Weights of a small mixture-of-experts language model, trained from scratch on English Wikipedia: 12 layers.
Below are experts of layer 7 (counted from 0) of a mixture-of-experts language model. Rows are named router (the router's row for the expert) and show model dimensions 0-127. Each number is 128 + 24 x the weight over its row's rms, rounded and kept within 0 to 255. Numbers have three digits each.
Before each expert's rows: a language model's description of what the expert responds to; "gets" lists some tokens that make up at least twice as much of what it gets as of all text. This comes from a sample of Wikipedia text that the model never trained on. Tokens count by the router's weight.

# expert 7
Description: Mainly on/On before dates in football career text (debut on 5 December), plus according, due, signed, and table separators.
gets: " on", " |", " (", " On", " is", " N"
router:135138098094160114098133118106102148168128105171131095158124130162111112115159133140126112119133127112100144108163111149149082191106151107142149147119127115102162089089091162129135117136140121132070140147103142158088090140135124116106149143144182120114116126121110155103110102128137085133104165147150132092112160114139194126107121181085119139163153146148144134132139118123145105131126

# expert 13
Description: Final word pieces of names and entries in sports and election tables, plus pipes and commas closing cells, like Jebavý, AUS, Al-Jaber.
gets: " |", ",", ")", ".", ";", "\""
router:143144145145098120091135148156147116161102138098157123099162120111104123132146126080120120106143183104140089171163104117155147116109117114145120126163150147121114109127090141138113131159132105138110127111129101085066086162121105178130105101145114122142087124123121162139110109134132122120155154123110146140128164092090157146106113170094133131135095121117107112106125176124143099104165

# expert 54
Description: Adverbs and particles following a verb, such as frequently, briefly, rapidly, later, then, again, well, and object pronouns like him, them.
gets: ",", " later", " also", " him", "ly", " well"
router:116105137146143120085118104127129128121135142093126118120075124124104167141117105113166135120126157155154140120135125153167125111129129136086151086124107121130124136098104175157152119136133101108146153108126148143117099093167143082080161123112124171098115162124166126100148140141108134104167165173124069132086141134127142113135125149131115083157096110125098123131148103118145165175134

# expert 19
Description: Colons, dashes and prime marks in infobox fields and ranges (Died:, Family:, 2005 – 2009, 19°29′), plus articles a, an.
gets: ":", " a", " an", " |", " to", "–"
router:135138090118151125148152104164169133137137134111147154130083158149173123152137132143153120170112136098144169106111144098064158116103136118129140144130082124128130115132125124146152095147060118133140122117120117132142123156143160084096112156140156140092153108136090147120125135082157128150105169126099133187164096097178144136099135140109142095141147153107076112132144181150114134112149

# expert 33
Description: Verbs after a subject, mostly auxiliaries and copulas like was, is, has, would, plus "to" before infinitives, in narrative prose.
gets: " was", " is", " had", " were", " are", " has"
router:132146089121112138088106117139091077149092112126151120164178114118157155098100188145161103125089124098121123107124158157159147073142139159082102132112158089148131135131133127145149137124104121119148100146113134154110091124111126100136131164139142111166162099104170095129149147144143144127145122126151114075165118105129115148098202173182109174097142139121143128133148105156116118169114

# expert 55
Description: The preposition in before places or dates, commas between place names (Brecon, Gatineau, Quebec), and verbs like entered, studied, join.
gets: ",", " in", "\n", " (", " In", " to"
router:137183157108098105088099139136155106129102104117093108143128103085175124121167147119126154143089141127113147120105104152122075147170141106127130126125175075094147110144130160122088124112154091129102109088121119134122115125094117146105120121116091145122149122103142139141126157093088088112140165140175085145140124098104123116130093109130151115108115135124161090140125130125125183148134

# expert 56
Description: Prepositions like of, on, to, by after a noun or verb, especially in date phrases such as on the morning of, signed on.
gets: " of", " on", ":", ",", " by", " for"
router:136099140157172127106148115132121127117116084128187101132123116133122139090149107148148111118106125070115156103126101151122136159112138107107133087162081101151162088098129130104163143137133183130139129155086121156147095140134125103101114146122148142112137124115151142122164113128140112168092172102089120144106146119141134100091097141074128143148143136121141106185129109160105087117107

# expert 40
Description: Tokens in stock article openings after a title heading, such as born, footballer, played on, and species or list headers.
gets: " (", "\n\n", " is", ")", " on", " =\n\n"
router:132108132069130115110126147108136117136125108127177091194132089107106095129113124127127147123095132105127146159151168100116129152121152159170145137088146134162175134095137125108118156154126114144091112096141176125150124109137103126091115099138130116107160151117143158112135111163113122167123119116133193125140134110152117147140099129113138120099111113122107091112101172086141131140109

# expert 39
Description: Periods and closing punctuation ending sentences or citations, plus "of", "for" and "de" inside names of institutions, departments and committees.
gets: ".", "-", ".\n", ").", " of", "\"."
router:140117139123147120173187135106123116084108116174141125150161087158100119112127143070145109124146113093113133106136136106125122113135161162134121150149134181117092133160130097117129165101142101114131120144121136114109090105128147164115158166089100118154110175152104174161109109107144172130107124116111139124120116152109159110141127129166080142152128126166154122144072122095105129135143

# expert 53
Description: Past participles after was, is or as, like used, given, mentioned, announced, plus prepositions following them, such as for, of, by.
gets: " for", " as", " of", " on", " with", " by"
router:124070097142147101161148137163095140110138136115128140121092178047106152115126143115132127125117099164100140085160111122158108139109104127151134119169122119175164125104118173095173149127137157125087124149174148113135125159120136090090139127118107182112176119107121105098090151149124102096125120164121128148089102146141123129125119124124119115150134096160121109150122127127130138076100

# expert 46
Description: Commas and closing parentheses after place or institution names in biographies, plus venue nouns like Stadium, School, Hospital.
gets: ",", ")", " on", " of", " \"", " at"
router:108117118088140112115148145107101098118129110125155128113149103125103119142147105145130122125144146113148157135136135180153146191165088144090102112108121095127161123083162130130125142118150108143101132064121144143140142140133135151142083095134124045176072151115158121149130086136096092152157155110163101120103138126118116096118085156095112111178145129121176129155148125125147145145132

# expert 31
Description: Periods, closing quotes, heading markers (==), line breaks and row-ending pipes that finish sentences, headings or table rows.
gets: ".", ".\n\n", "\n", "|", "==\n", " |\n\n"
router:119152168139182144165109128142148100092133129122111163122180127111140103133143156139099109120110135118188129108088113136157109126129102142149116140097106171152125125120105114124108124088135130091140130186129148146121150088137157113160094120082101123119107169158098113164134160127136144088107093136105124145108137133124121153140113124168136141104141144117144118157116104111118128131153

# expert 45
Description: Prepositions like in, across, throughout after a noun or verb, as in "tallest building in the city", plus "and" and commas in lists.
gets: " in", " and", " of", ",", " to", " for"
router:114150152096102084102146126107132080123173109158092140077139097118129168116141106142141143138133144137102113150123154171120129127161135141166123115170150127159177146148135136101105107110152166119140154093180143125137121149148114154123143127125118139110153146113115149074160141146111108091115151126130092099071109122088114152108101159146139115149100119159158111111123122125109140125103

# expert 29
Description: Pieces of Latin genus and species names in species lists, as in Orchist-oma, Aprosphyl-us, plus digits and pipes in tables.
gets: "1", " (", "6", "us", "a", "is"
router:141114096167113134118110124132150134145103127129121146122157129137108148137105122115116163132155145119138113143193198108089139133148147150137117119153128120119089109129085162119131145107149135154124101108138115124092124214130093146098113101150149146161138113087116160139121112127145151115140128145129149105127121132127167133194151158105143128147161102119097132067143150071181141131129

# expert 4
Description: Fragments of foreign surnames and the commas or spaces after them in taxonomic author citations and list entries, e.g. Vanin, 1986; von; -ova.
gets: " ", ",", ")", "i", "ia", " S"
router:133133136154119100179101098160147126131107137138093143103151145135149130154164121117125173165144121130183101110116171147139135114141141098124122105121105110099101130126119135160109093140137078086189112145094124150142140097133117163105087131128142121140098113103168118153155149111072127136130145125142164151093177160115132088149150091154154145163132133071103139119140095118125118139164

# expert 61
Description: Of after quantity words (half of, most of, quarter of), plus to, as, from, like, and conjunctions such as when, although, because.
gets: " of", " to", " as", " from", " with", " at"
router:166084102156108113138152134155135099141129114130159119058116123122118121127129138130152123115173121116139145142136136152096140111127167141165110152128105144119156133114136132114108120123155150153117172142131081115151165111150148144168160151106122107114147130122155159112135149157163115136141111086148114086137084158113093138107103136116081128146157091156129096115131122149152118101087

# expert 60
Description: with, to, by and a after verbs in plot summaries and descriptions (meets with, thanks to, is a song), plus despite, featuring, include.
gets: " of", " with", " a", " to", " by", " |\n"
router:136146126110110104120097091157131107149163128148143098131119160112102116080117108144133124132148163122143109134155170139101132127127142164147121135105127111128123127142138115115150121128099167101117171111130117115147122138117111138138084155106075097162150121107142118124097159135109115142120087126129133131146084138115121130095134113148066138123129127128125119099092121148161131081089

# expert 24
Description: Colons after infobox field names (Running time:, Water:), table pipes, and had, has, was, in after a subject pronoun.
gets: ":", " in", " was", " had", " |", "\n"
router:163179147121080126107135125158106139138145102107122165082115139132181144124132148139127106141109118154107104107122147108125134137172141066155114111120172122126138153154139128135138090109168167126132137091091130105110076144123104144137130149104089149129124096122093134114137118101113125123117112149099106133110115128136097089094092170129115139106153125122117138129162123158125130149107

# expert 38
Description: Periods ending sentences, often with paragraph breaks, closing quotes or parentheses, and == section heading markers.
gets: ".", ".\n\n", "==", "\n", "==\n", " and"
router:134122159135198134181094129161123130087136185118070165098166174121140126145115105141109120141138139128167109125079108111152131097143128154155123138108124148165174108146090127108125142095151126113155147166132150127111158109113159138131103105091108159119131178153138110131130114116144139121100136148098135156141120146132107139150156130163126144112158148108144099167104084128109146134117